Below are experts of layer 5 (counted from 0) of a mixture-of-experts language model. Rows are named router (the router's row for the expert), up (a neuron's input weights, with its number), down (a neuron's output weights, with its number) and show model dimensions 0-191. Each number is 128 + 32 x the weight over its row's rms, rounded and kept within 0 to 255.
After each expert's rows: "raises" lists some tokens whose logits its average output raises strongly, later layers aside; "mostly gets" lists some tokens that are sent to it at least half of the time. This comes from a sample of Wikipedia text that the model never trained on.

# expert 112
router [148 189 174 121 107  77 170  48 158  94 110 138 129 143 113 159 119 120 151  91 214  92 131  98 152 175 109  87 146 169 123 151 151 108  25  80 141 131 131 133 161 121 139  96  98 138 154 139 220 217  68 106  94  80 158 131 140  56 124 147 100 120 123 124 102 121 101 118  93 108 124  88 132 134 117 153 122 148  74 146 134 128 170 138 227 123  63 177 153 140  90 149 185 125 141 160 128  94 127 137 107 125 115 147 114 143 135  99 134 113 111 165 118 150 152 153 137 167  94 123 124 135 148 116 113 159 207 118 146 136 136 115 129 138  89  69 170 137 119 126  92  49 171 172 120 127 124 168 180 118 135 149 130 119 114 123 107 134 127 121 159  95 144 180 119 107 142 139  99 120 128 148 141 101 168 117 117 121 129 123 129 171 115 140 102  79 164  35 121  83 150  96]
up0 [170  98  75 114 113  93 120 179 157  65 113 134 143 103  98  85 119 174 172 115 104  65 112 139 147 128  89 108 167 130 169 227 161 136  80 139 102 171  81 162 109  96  71 162 101 125 141 118 144 113 138 143 147 140 114 148 115 157  87 151  93 106  85 107 105  86 136  94  75 138 151 124 109  77 191 142 119 167 122 110 170 115 124 145 139 138 174 144 151 155 110 104 128 132 110 152 130 112 105 140  79 171 133 144 150 132 203 161 131 173  18 180 152 126 151 104 107 160 141  99 117 179 179 174 147  69 156 128 132 184  84 183 131 180 106 158 111 141 142 155 126  80 130 121  98 108 130 165 119 139 119 123 122 162 128 172 120 197  90 156 120 156  96  88 163 162 146 199 130  82  85 107 118 129  88  77 126 135  99 104 123  98 142 164  85 142  97 150 106 106 127 163]
down0 [141 102 119 133  77 119 152 158 109 136 159 162 103 139 102 147 122  77 154 103 198  93 121  98 134 207 134 163 147 126 104 142 158 166 103 113 132 117 116  90 134 128 171 112 141 118 114 160 185 159 119 137 139 135 189  96 147 114 123 118 117  95 129 101 116  94 111 110 148  75 140 135 106 186 100 122 145 180 119 104 166  63  90 138  96 113 114  72  68 107 118 135 197 165 156  90  94  98  95 146  76 171 142 106 142 174 218  88 100 158 104 115 151 164 134 106 130 160 179  83 154 167 152 174 153 102 150 116 135 142 119 193 163 128 119 144  93 149 151 105 124  76 146  71 131 167 208 117 116 184  90 164  93 181 132 122 108 159 105 100 122  90 107 176  87 101 142 153  96 141 137  92 128 145  70 117  48  89 113 122 187 128 155 137  62 118 119 122  78 128 167 151]
raises: "ing", "s", "qu", "ided", "am", " of"
mostly gets: " Khan", " Singh", " Gill", " Kum", " Gonz", " "

# expert 148
router [189 188 164 131  95 108 191  82 168 114 184 140 140 128 132 116 150 128 185 146 159  87 140 139 123 170 114  92 127 105 106 157 189 114 146 138 174 170 116 125 145 120 127 100 162 129 128 164 164 108 112 151  94 131 138  91 165 101 108 116 133 122  85 121  86 119 122 208 172 106 118 106 152 147  72 138 145 155  93 146 109 118 154 126 150 118 126 224 120 106 150 159 131 131 155 131 105 102 113 136  93 117 135 177  90 122 126 120  96 118 120 151 119  95 137 124 198 127  74 175 127 157 135 132  95  37 149 135  79 108 120  95 179 135  89 149 127 174 127 131 115 125 201 126  87 140  94 133 148 104 185 143 110  92  94 157 142 100 109 106  97 103 126 117 167 134  76 135  83  83 123 133 115  34 201 108 144 124 210  88  82 163  99 173  91 122 124  76 121  55 106 128]
up0 [151 183  93  87 120  86 191 114 124  92 163 155 148 103 157 145 162 154  63 124  95  74 154 105 158 104 118 156  87 162 108 152 142 159 145  30 122 164 143 114 152 153 151 129 109  92 101  95 135 132 185 134 112 116 111 128 160 159 135 113 188 143 106 111  81 151 133 143 242  86 111  82  88 106 120 169 132 137 138 172  81  98 126  81 101 125 113 171 134  91 112  88 163 121  88 176 118 169 103 112 184  86 142 131 135 186 133  78 154 139 119 131 115  72 168 119 168 186 100 120 113 108 120 139 165 104 125  98 120  97 120 144 119 120  76 139 154 133 138  79 114 127  85 121 110 173 103 163 150 198 189 117 118 111 158 150 185 133 114 114 132 119 101 129 116 120  82 148 110 117 100 155  50 145 132 125 210 147 182 111 116 155 161 136 118 147  90  74 117 107 174 141]
down0 [105 138 140 117 133  54 124  80 150  65 195 176 165 114 139 137 167 137 130 120  98  65 126 114 131 139 181 157 111 133 155 136 149  91 176  84 192 168 148 148 185 158 123 165 115 126  98 179 101 160 134  95 111 103 149  46 181 149 117 127 130 149 146 169 134 111 165 137 120 133 154  84  99 117  74 117 133 113 158 117 116 166 150 160  52  83 103  94 114 172 114 121 102 163 121 127 161  96 158 115 208 139 108 157 140 159  75 150 161  78  99 117 129  96  99 117 147 169 104 115 101 196 169  96 103 132 135 152 108  67 116 176 160 103  82  58  87 121 149 112 131 132  96  76 162 170 170  78 137 176 128 128 154  70 148  85 132 132  84 198 117  92  96 117 129 155 129 153 121 135  94 114 135 120 106 168 145  76 138 150 105 139  91 143 125 179 138  80 113 151 129 155]
raises: "\n", "ar", " |", "is", ".", ","
mostly gets: " inc", " dem", " inv", " exp", " unc", " em"

# expert 12
router [169 175 111 111 145 111 113 158 104 114 114 136 115 156 147 166 121 126 113  95 180 174 162 157 172 191 153 128 109 128 115 148 159  95  73 144 126  96 174 101 196 130 114 156  96 125 125 133 123 153 112 170 112  48 170 156 148  95  82 106 131  97 112 102  89 128  90 138  85 109 118  96 113 141  87 192 128 170 103 186 162 140 135 169 177 120  88 149 130 123 205 126 112 218 133 110  69 152  65 123  92 146  75 162 118 132 142 116  79 136 164 144  98 129 126 104 157 148 101 116  63 105 102 115 136  96 158 132 120  98 129 133 187 118 117 131 171 141 173 103 148 109 174 137 170 140 107 125 157  94 170  94 114  74  96 170 140 121 120 116 134 108 136  91 181 148 138 166 125 180  98 130 148  82 161 226  95 170 158 140 151 116  83 149  94  89 159  98 112  74 152  74]
up0 [147 187 118 101 164 127  63 132  94 131 103 110 109 165 159 141 123 141 174 220 182 104 184 112 155 119 130 157  69  91 154 168 100 107  88 132 142 121 118 137  97  71 116 147 135  65  69  99 145 152 122 156 198 140 107 101  83 103 103 130 155 139  65  99 166  99 176 186 107  94 150  45 126 158  78 119 116 145 108 158  64 102 116 131 174 112  99 121 179 157 126  54 136 126 117 141  79 183 118 129 122  78 186 104 118 142 159 155 107 108 149 157 114 198  95 160 102 126 172 101  83 143 176 142 102  88  95  59 123 130 114 158 135 140 112 174 125  99  81 117 128 144 181 100 102 136 140 133 123  97 162 118 139  74 107 153 142 154  87 145 145 136 145 130  97 135 118 143 134 110 145 117 171 132 114 129 120 155 190 187 166 151 108 146 152 133 190 110 101 141 108 121]
down0 [106 132 123 139 108 122 157 144 143 113  66  82 116 134  82 123 164 115 136 124  65 108 191  97 132  79 127 109 124 109 161  97  35 179 141 148 195 126 208 190 142 144 188 148 134 159 153 117 201  94 166 139 170 113  85 124 180 107 103 143 104 102 134 106 150 187 154  57  98 136 151 141 105 113 163 148 105 156 120 108 105 121 114  92 130  91 116 137 112 150 127  82  75 151  78 138 112 128 150 149 107 118 152 121  87 175 125 121 182 121 144 147 132 103 177 102  68  92 126 101 127 171 154 120 114 191 137 174 126 124 167 151 143 150 134 129 130  81 162  35 153 103 117 136 166 115 153 142 131 108  79 141  86 191  63 137  66 145 172 102  89 117 152 123 107 114 134  74 114 124 112 133 151 143  89 136 122 114 100 101 156 201 183  92 107 155 135 120 130 105 130 172]
raises: " in", " by", " on", ",", " to", " at"
mostly gets: " him", " them", " appeared", " lived", " worked", " died"

# expert 92
router [136 134 144 134  95 122 156  67 191 110 201 138 151 121 118 104 133  93 134 116 165 194 142 139 175 110 135 122 142 124 128 151 195  78 113  81 111 128 112 134 150  75 129 154 112 171  88 119 171 158 124 151 105  76 124  99 172  77 107 111  87 127 101  81  91 165 180 211 143  63 153 107 137 124 150 171  95 172 113 106 144  98 159 179 150 100 112 168 158  88 135 121  86 137 127 187  64 139 100 164  88 109 127 136  80  98 166 126 130 131 190 177  98 145 142 141 194 157 124 168  75 128 139 119 121 104 143  93  46 134 157 116 176 143 104 165 121 103 160 116 135 117 137 131 101 109  58 119 169 118  95 124 115 140 129 147 135 109 140 141 108 154 178 143 169 128 109 116  77 172 123 148 159  64 176 158  61 167 146 153 104 176  89 136 106  90 139 118  75 109 129 150]
up0 [ 94 173 135 187 119 110 155 153 128 129 163 122 138 206 150 149 144 120 108 132 121 113 112 130 164  70 121 139 135 157  76  94 150 107 182 116 179 186 115  91 103 100 116 151 120 157  72 124  92 147 151 129 130  63 180 105 126 159  76 138 164 162 167 133 127 109 117 147 127  95 126  61 162 205 159 100 191  98 130 148  53  65 142 143 132 141  79  99 151 129 114 128  92  83  79 164 107  68 125 127  91 124 117 138  96 106 113 146  62 125 119 147 205 157 196 133 133  92 153 161  66 166 126 110 132 122 111 195  97 159 176 131 156 174 139 141 134 127  62 114 122 122 117 145 157 102  89 126 142  78 141 132 155 121 120 117 152 120  87 153 142 146 133 149 148  66 144 131 126  57 127 112 169  65 163  84 169 164 148 148 112 158 183 164  95 104 146 100 119 144 129 110]
down0 [ 84 148  91 117 132 151 103 100  99 138 255 192 112 122 147 147 102 182 136 168  95 144 105 106 130  14 135 163 135 137 159  92 111 107 165 146 134 160 110 170 125 186 106 104 135 163 157 118 143  83 128 157 130 128 149 101 128 157 144 103 134 113 140 125 147  97 167 107 111  96 106 103 163 163 115 135 171 206 166 106 127  93 154 101 150 151  76 108 152 143 115  98 126 141 181 173 117  88 148  56 118 159 126 162  85 141  81 149  67 107 130  61 171 119 111 114  90 159 117 118  92  87 136 139 125 131 115 147 130 166 132 120 201  99 133 141 179 157 154 142 144 109 170 173 130  91 125 127 147 126 135 121 128  69  63 191 135 148  95 154 145 111  93  93 110  94 137 182 115  59 150 158 118 142  86 100 132 143 139  65 137 122 147 124 129 140 161  91  92 157 120  84]
raises: " of", ",", " and", " ", "\n", "."
mostly gets: " evidence", " interest", " relationship", " approach", " murder", " decision"

# expert 132
router [246 105  97 129 130 153 178 106 144 129 151 124 133 143 141 133 106 134  98 110 156 118 146 173 154 117 159  80 194 113  85 138 185 104  79  94 162  79  86  59 150  85 167  76  88 158  99 115 173 162 139 119 151 122 168 123 131 107 136 180 134  91 110 125 116 137 124 160 103 104 150  71 132 204 131 107 140 107  79 164 130  90 143 118 143 133 107 157 115 120 137 170 124 190  95 174  63 154  79 136  69 137 104 110 114 111  91 141 136 131 163 126 150 127 133 112 172 199 121  99 136 103 165  76  75 115 131 154  75 167 160 123 141 191 131 113 140 112 141  46 164  86 149 163 165 137 110 201 156 118 129 122 109  93 146 179 175 157 181 103 129 152 135 127 100 130  78 179  97 124  74 136 106  94 119 161 154  91 118 113 102 129 138 114 101 148 149 114 127 103 114  95]
up0 [143 107  65 116 103 121 173 124 129 124 191 135 147 135 113 131 145 113 145  86 154 127 112 134 163  97 137 113 174 103 152 153 195 127 145 107 131 105 131  28  37 142 175 161 124 155 143 127  99  94 115 101 137 121 139 163 188 170 147 136 102 103 160 113 105 138  93 150 127 159 136 157  63 116 120 135  82 144 128 146  68  70 119 111 175  87  75 147 117 184 190 117 114  99  86  83  71  62 128 122 149 125 112 107 122 126 147 173 115  69 182  94 150 121 152  68 117 162  85 129 202 114  90 108 138  92 107 132 141 140 179 200  92 174  54 113 157 147 161 182 153 101 121 142 142 157  84 124 139 135 151 141  95 121 111 127  91 166 172 171 131 135 116 108 114 135 145 148 139 132 102 136 160  86 155 140 138 134 102 113  95  97  65 125 188 129 156  98 166 172 144  87]
down0 [137 113 150  83 152  76 153 132 106 136 105  70  83  99 132 101 234 101 144 166 169 115  74  88 106 118 166  98 133 133 107  98 111 100  99 123  85 142 160 150 146 101 113 168 152 150 168 158 104 130 110 146 130 155 104  65 112 169 176 157 108 151 122 132  77 140 138  96 212  87 169 127 138  71  96 135 110 159 120  93 142  89 107 165 155 168 136 124 112 189  99 164 118 111 174 172 149 160 146 144 122 166 149  70 130  96 109 125 109  88 134  86 146  97  96  87  72 153 101 161 189 126 112  94 131 125  64 105 136 158 140 179 128 141 127 165 131 177  92 181 169  88  51  77  99 109 116 155 117 125  87 169  69  80 127  95  58 149 145 144 128 156 168 158 130 133 105 153 148 167 115 163 128 145  84 178 129 100 145 145 119 188 140 155 118 154 155 129 149 143 115 112]
raises: "9", "6", "8", "5", "0", "7"
mostly gets: "50", "34", "40", "35", "30", "33"

# expert 150
router [163  84 156 115  73  99 140 146 137 144 136 186 161 154 123 122 125 213 157  54 195 162 153  88 154 127 130 119 125 116 131 130 137  88  69 157 127 107 169 132 186 103 164  86 109  88 144 115 155 135 102 192 110 101 164 144 115 113 143 157  98 130  78 114 132 144 118 117  78 133  88  21 153 128 117 119 119  91 114 185 167 180 155 166 144 100 152 151  79  56 117 132 182 176 100 119  99 115  59 144 131  87  93 157 134 121 109 110 115 149 150 133  83 117 136  97 162 119  45 124 130 147 146  94 154 142 132 171  75 195 171 125 144 169 110 158 188 125 113 160 122  96 151 139 124 102 164 121 143  91 125  92 193  97 123 169 120 116 162 119 129 145 169 105 103 117 135 136 122 147  88 154 143 132 138 192 144 103 149 173 114 128 128 188 115  96 137 102 128  62 109 100]
up0 [152 167 117 139 152  82  63 118 118 146  85  66 121 133 143 100 167 199 175 115 125 128 159  94 133 147 125 109 145  85 145 102 145  76  92 140 175 153 155 170 124 166 195 135 135 192 124  69 148 164 173 121 104 113  91  83 109 126 143 125 156 196  66 171 129 140 120 163 107 194 129  46  98 122 134 115 160 113  80  97 185 148  75 138 104 142 166 148 160 151 171 185 102 115  80 146 156 121  99 106 114  73 118 210 115 124 125 140 179 157 102 158 119 155 161 124 153  78  98 124 110 117 129  89 138 146 101 142 115 126 170 110 129  82 114 105 130 143 159 160 124 143 105 119 148  77 115 109 130 110 152 159  86 102 116 160 103 148 124  91  83 162 142  95  86 188 142 188 174  42 106 136 123  81 131 100 107 158  88 146 126 172 175 155 102 130 122 105 109 102 119 144]
down0 [ 93 143 101 109 118 155 197 137 201 102 112 135  94 104 171 150 152 134  70  83 167 170 122 134 143 121 105 131 144 211 150  81 127  82 152 117 184 118  65 132 124 146 115 116 149 104 117 125 107 152 131  97 166 122 120 158 114 159 102 140  82  97 125  72 120 136  83  88 149  44  59 107 125 144 176 166 179 122 101 116 148  56 125  57 116 119 107 107 163 111 135 195 154 121 206 122 113 101 141 174 123 118 191 160 101 162 177  31 158 151 150  84 143  87 131 135 104 144 156  84 165 110  71  83 139 152 195  88 132 142 160 125  98 136 118 137 127 125 137  87 115 100 129 104 129 156 175 143 153 173 113 188 183 108 146  76 135 122 120 143 127 119 110  71 168 120 125  88 136 162 144 117 141 116 160 104 141 166 139 109 113 119 121 134 147 105 127  98 157 172 124 134]
raises: "umb", "tern", "s", "th", "n", "."
mostly gets: "19", "20", "18"

# expert 38
router [155 142 132 118  98  86 137  87 169 128 195 127 203 156 114 160 129 122 155  90 111  79 106 112 140 117 126  97 132 162 124 179 131  71 124 100 140  94 109 141 162 149 167 132 131 132  96 148 139 153  95 126  93 154 162 147 136  90 153 176  60 114 157 134  66 108 114 124  82  67 142 119 108 118 131 149 151 176 123 118 128 108 175 164 190 107  99 204 152 105 149 135  93 160 103 125 159  83  95 119  94  97 143 135  91 188 158 127 153 104 165 147  83 119  86 166 173 148  51 104 132 161 168 133  81 118 175 106 117 113 142 117 138 130  75 132 163 138 158 143 102 100 194 144 140  81 116 143 165 113 214 141 131 129  95 131 103 137 190 128 137 166 129 149 137 134 141 197 126 102  97 127 184 122 120 153  83  85 159  74 100 147  74 159  46 126 179  93 113  79  89 148]
up0 [167  96 156 172 151 141 189 182  44  91 142  89 164 156 167 154 116 148 114 107  94 154 137  95 154 156 163 118 110 128 101 139 120 117 109 146 112 104 111 129 140 105  90 116 127 126 123  94  90 100  92 158  62 121 162 113  91 129 132  69 106 128 124 145 190 146 102  88 128 109 140 101 114 172 105 149 151 113  90 115 128  67 117  99 159 106 164 179 113  77 178 153 165 130 164 146 114 181 112 149 151 182 159 159  97 102 144 170  99 133  54 156 100 149 142 190 136 140 120 136 157 105 134  99 130 143 109  89  76 141 101 122 118 137 150 174 153 168 146 142 121  68 164 135  66  96 103 170 141 161 115  59 146  83 158 120 142  99 180 157  99 140 124 108  16 147 112 114 161 163  94 138 132 121  95  55 157 156 137 175 129 214 133  94  95 114 160 145 100 133 156 170]
down0 [174 132 144  76 130 159 117 120 102 146 101  95 124 129  79  76 156 155 122 105 162 122 151  73  75 137 127  94  82 157 142  61 113 210 192 112 183 138 117 153 129 124 117 157 123 177 106 135 121 126 109 126 101 138 132 103 159 114 136 147 117 158 107 149 145 178 104  91 113  69  64 144 119 166 149 169 112 169 132 158 125 164 132  55 153 122 126  77 129 122 130 154  78  82  86  73 117 120 129 128 168 175 155  95 107 110  89 139 151 135 143 182 102  88 162 121  91 151 129 122 180 163 142  90  41 142 108 148  82 139 186 146 131  95 143 185 139 182 152 161 147 130 132 116  95 101 106 117 147 138 103 132  46  91 140 107 123 116 133 166 114 173 123  69 130  41  83 128 123  84 141 155 100 167 113 107 201 128 149  99 152 128 176 192 136 141 115 182 129 151 152 115]
raises: "at", "ip", "ed", "ad", "it", "ited"
mostly gets: " de", " la", " en", " von", " et", " van"

# expert 66
router [157 118 109  98 127  84 159 124 178  47 129 120 154 115 186 151 192 118  98 119 140 189 136 147 100 157 111  40 170 128 144 133 116 137 156 153 114 113 151 126 169 152 126  85  99 112 143 116 132 184  98 158 165 163 173 118 105  49  83 115 118  62 148 109 106 117 118 170  90 116 115 124 109 185 120 161 122 189 145 147 167 124 169 173 156 100 131 191 114 122 177 105 135 156 102 106 109 162 117 132 131 139 110 146 120  89  84 125 156 106 117 162 184 157 137  74 151 154  91 163 134  99 145 131 148 155 122 174  91  74 179  74 138 105  89 118 115 166 113 154 142 124 202 137 123 114  82 126 141 113 139 122 115 127  91 186 119 117 130 124 113 120 113 101 161 134  72 168 136 112  51 132 165  94 148 144  53 135  90 172 136 173 120  71 166 137 188  64 125  80 107 129]
up0 [164 120 138 109  88 119 116 161 129 161 104 135 153 119 189 130 115 111 123 102 132 159 114 127 142 140 166  53 183 166 104 108  79 165  83 192 100 159  71 129 134  95 119 149 181  78 139 163 125 162 129 173 136 181 139  87 131  49  86 121 149 132  81 120 111  72 108 158 102 152 127 132 140 168 121 161  82 130 112 149 146 118 135 131 167  32 102 154 112 142 119  76  71 126 134  57 104 129 148 122 151 116 115 148 115 253  94 145 102 112 101 180 194 166 130 133  91 190 157 147 136 116 156 147 161 132 165 103 157 146 134 107  63 139 113 158 104 144 141 168 124 136 138 137 178 127 113 150  75 148 114 167 150 136  80 106 120 111 104 146 136 136 158  94 128 134  77 126 110  94 126 153  55 104 186 138 143 124  81 128 109 173 133 162 120 126 179 125 118  97 171  85]
down0 [ 74 118 154 130 170 133 149 169 124 168  61 189  94 129 113  85 137  86 150 158 109 133 140 121  80 152 176 130 131 133  98 154 209  75 126 111 199 133 137 120 119 162  75  90  94 190 160 136 102 137 143 108  93 166  93 187 119 157 100 182 123  38 111 105 140  84  96 130 156 142 127 206 124 134  94 128 115 186 109 191  64 161 173 112 105 139 143 169 125  99  98 148 150 143  96 161 156 163 110 161  78  96 167 137 133 150 117 132 103 189 152 162 139  86 165 108 125  92 124 117  99 151 178 153 159 135  57 143  84 119 137 120 120 101 126 168 125 176 121 133 146  93 101 127 133 152 177 135 163 112 103  83 178  99 143 116  95 132 134  64  97 142 146  68  71 161 139 129 137  94 100 115 116 131 129 141 125 138 115 108  68 106  81 111  87 129 132 143  93 117 163 169]
raises: " in", ",", " to", "p", " ", "o"
mostly gets: "m", "ep", " began", " took", "ap", " received"

# expert 128
router [151 118 132 141  91 130 196 111 179 134 128 114 167 139  77 154 161 122 139  78 159 154 150  83 175 109 153 124 119 151  84 132 155 104 102  78  93  87 130 107 117  90 145  73 109 102 116 163 182 144 119 172 125  98 100 177  92 117 140 183 131 119  72 101 149 122 130 119  62  95 106 101 164 179 140 164  76 114 138 169 123 163 136 160 180 104  83 106 124 107 118 125 183 140 102 180  77 128 109 205 110 116 120 135  83 120 124 142 118 115 126 130  81 106 134 145 106 181  96 100 134 132 132 156 131 173 201 147  48 167 170  77 134 188 121 147 147 169 136 149 104  94 217 101 138 154 119 137 102 158 144 115 131 108  79 155 172  95 154 115 103 109 126 164 183  87 131 156  92 132 143 181 158  86 111 154 142 141 113 138 147 161  79  83 119 157 131  70 101 102 161  53]
up0 [150 104 150 123 154 135 119 164 161  52 185 136 168  79 131 130 149 140  88 145 169 178 138  56 152 111 109 106  65 167 101 192 115  98 141 113 119 149  73 133 181 178 131 142 146 130 125 126  75 135 226  99 135  96 108 107 141  76 135 140 109 170 116 144 107 126 112 158 116 125 112 127 118 137 110 122 154  82  90 157 142 123 121 180 150 133 172 110  85 140 122 147 119  80  87  47 128 203 137 135 102 110 149 104 128 138  81 127 128 115 135 110 143  98  79 126 101  88  82  96 119 180 182  56 132 128 136 130  96 149 100 113 187 136 125 198 120 157 131 163 131 139 140 113 116 161 125 179 202  61  94 171 114 141 197  82 119 164 141 142  90  85 105  97 159 117 105 129 128 149 163 114 194 215 129 106 112 137  94 123 125 117 106 167 135 149 112 122 144 132 161 140]
down0 [148 153 172  92  76 142  61 117  99 154 109  95 113  94  71 110 187  70 147  80 170 169 101  71 122 151 127 153 151 192 159 105 124 105 140  48 140 160 127 137 102  97 131 176 130  85 152 134 156  90 142 170 184  47 130 125 169 127 118 106 114 116 140 130 143 185 125  75 102 115  98 164 143 118 147 165 149 148 125 120 111 104 138 124 191 109  73 165 123 120 114 128 176 135 143 139  64 177 123  87 174 118 144 170 149 140  73 116  88 117 140 154 133 125 174 129  96 137 158 110 162 170  85 106 165 133  60 138 144  94  78 176 148 156 137 151 110 157  86 189 108 120 133  93 154 126 138 143 138 130 120 105  98 158 169 141 122 165  88 123 116 122 120 179 133 194 102  70 158  78 103 132 142 100  74 121 158 199 102 127 146 131 150 128 117 134  88  87 178  65 123 112]
raises: " of", " years", ",", "-"
mostly gets: " two", " three", " several", " four", " five", " many"

# expert 105
router [113 136 118 109 131 112 137 151  76  92 128 136 142 136 168  97 185 132 110  92 131 184 134 157 146 108 103  57 124 156 105 141 143 105 117 121 141 141 140  98 161 182 151 139  62 122 116  87 136 117 127 105 140 175 106 142 146 142  90 120 115 145 155 139  83 110  70 154  70 153 115 122 142 165 101 122 105 114 133 139 144 105 146 157 173 148  93 190  74 135 171 141  66 197 116 117  81 150  92 165 105 137 122 137 126 173 112 173  92 160 164 173 126 144 108  89 145 191 105  87 120  84 129 153 107 130 168 184 111 168 140  93 149 115  98 138 135 124 181 173  99 100 152 151 166 126 120 157 188  95 143  61 125 151 133 169 155 116 174  82 135 142  77 187 189  53  80 144 168 128 140 146 148  85 166 214  97  87 174 123  53  86 126 101 136 100 159  93 114  98 146  96]
up0 [139 151 107 154 142 186  90 148 124 134 134 127 112 116 148 138 123 146  70 157 118 128 167  41 124  99 144  98 167 149 179 168 135 184 125 162 117 148 163  96  90 174 152 109 137 119  41 153 132 125  94 151 105 150 149 187 176 181 136  66 189 150  96 121 151 142 130 169 105 128 138  75 150  95  81  89 129 138 108 188  83 120 116 148 120 142 130 173 152 141 178 140 108 121 158 129 131 128 166 122 127  81  75  91 170  91 143 163 130 162 159 160 121 120  80 125 171 132 160 139 167 107 118 107 112  90 118 170 128  87 131 151 106  95  80 103  98 115  70 134  82 120  31 166  96 134  93 158 122 102  78 126 195 124 165 166 145 103 139  99  75 105 176  83 213 141 108 150 131 144 105 169  96 102 125 105 105 115 146 124  68 174 144 163  90 134 113 138  80 124 156 120]
down0 [135 151 176 143 162 107 132 145  96 120 128 142  75 127 102 182 107 163 169 127 175  60  95 144 138 110 133 112  65 101 147 139  63 162 191 138 111 150  81 140  66 182 169 127 157 158 163  92  76 126 117  83 121  89 149 157 186 150 130 155  76 163 129 122  98 105 105 135 135 131 124 123 146 177 125 108 187 145 162 159 128 103 123 120 152 161 157 108 131 144 129  98 120 144 158 107 146 138 160 142 101 173 127  81 152 156  68 152 107 146  99 156 122 139 125 178  38 148 135 146 142 150 144 112 136 126 137 193 138 118 188  73  79 130 178 173  71 124 133 132 134 126 163 135 110  50 121 129  69  80 108 137 106 197 133 159 104 103 155  84 100  57 178 139 103 122 111 137 150 155 108  70 146  96 111  90 108 124 139 146  54 103 136 168 108 131 169 156  73  79 135 144]
raises: " by", " the", " in", " to", " their", " on"
mostly gets: "ted", "ized", " used", "ped", "ised", "ated"

# expert 51
router [130 147 136 113  94 112 136  89 109 154 191 194 147 161 153 146  83 166  87  95 153 121 172  83 203 142 149 108 142 131 128 184 189 116 122 124 126 102 113 111 124 131 151 101 111 109 112 127 147 123 104 154  64 108 144 169 150  90 159 105 101  99  92 153 138 136 173 107 135 146 142  90 124 200 136 168 112 135 128 141 196 122 135 160 154  94  61 130 159 115 143  75 154 182 157 129  49 121  69 211  96 155 147 163 109 133 146 176 194 187 143 134 115 146 119  99 148 146 102 159 127 121 118 106 101 165 128 174  82  82 115  74 126 147 100 131 166 143 159  91 110 102 140  94  89 134 150 152 126 152 123  95 134 141  73 125 134 115 132 117 151 148 117  67 170 139 101 142 149  96 116 173 187  41  93 154 127 156 121  62 101 133 116 102 171 125 158  57  81  91 137 106]
up0 [172 109 134 122 160 139 154 133 118 130 138  90 145 180  89 102 175 165 156 123  86 141 170 100  57 135  69 143 191 166 132 160 117 132 144 117 152 156 152 128 126 129 110  95 106 124 137 168 142 103 176 168 120  91 136  87 118 131 141 103  67 122 118 134 133 108 165  74 175 145 117 156  99 114 153  94  90 118 184 114 149  81 143 139 166 131 131 124  50 114 155  71 149 132 124 149 161 105 158 133 196 168 136 107  83 114 116 153  92 180 205 122 111 170 136 125  87 138  22 163 167 105  71 128 129 183 174 192  90 170 106 152 143 139 111 193 143  87 114 127 140 107 133 169 142 157 132 126 146 110  85 104 134  96  31 137  98 102 130 125 139 122  96 116 132  85  83 179 115 127 113 125 133 107 133 155 120 136 153  68  84 135 135 109 169  82 109  56 163 112 162 150]
down0 [117 229 173 113  89 107 148 139  93 196 140 127 148 162 142 148 188 109 104 149 119 103 191 141 144 117 154 177  98 102 123 125 124 124 203 124  85 134  28 134 167 145 143  95 108 133  97 105 149 113  81 124  83 153 104 110 155 151 113 107  96 149 159 194 138 129 157 144 182 140 122  89 144 150 184 113 178 122 101 105  75 126 100 112 103 107 165 180 107 106 149 179 148 118 111  41 167 143 165 115 122  94  88  87  80 146 143 170 150 130  96 120 132 134 146 132 125 172  97 137 176 119  72 125 181 130 106 163  76 142 145 120 141 112 117  76 103  70 126 106 154  95 109  73  94 125  98 154 145 156 141 102 106 195  91 154  91 132 138 117 117  59 170 130 150 126 174 121 162 162 116 101  78 167 151 133 101 122 145 100  62 180 142 107 144 102 141 110 140 135 134  99]
raises: ",", " of", ".", ";", " (", " the"
mostly gets: " every", " all", " any", " each", "-up", " Each"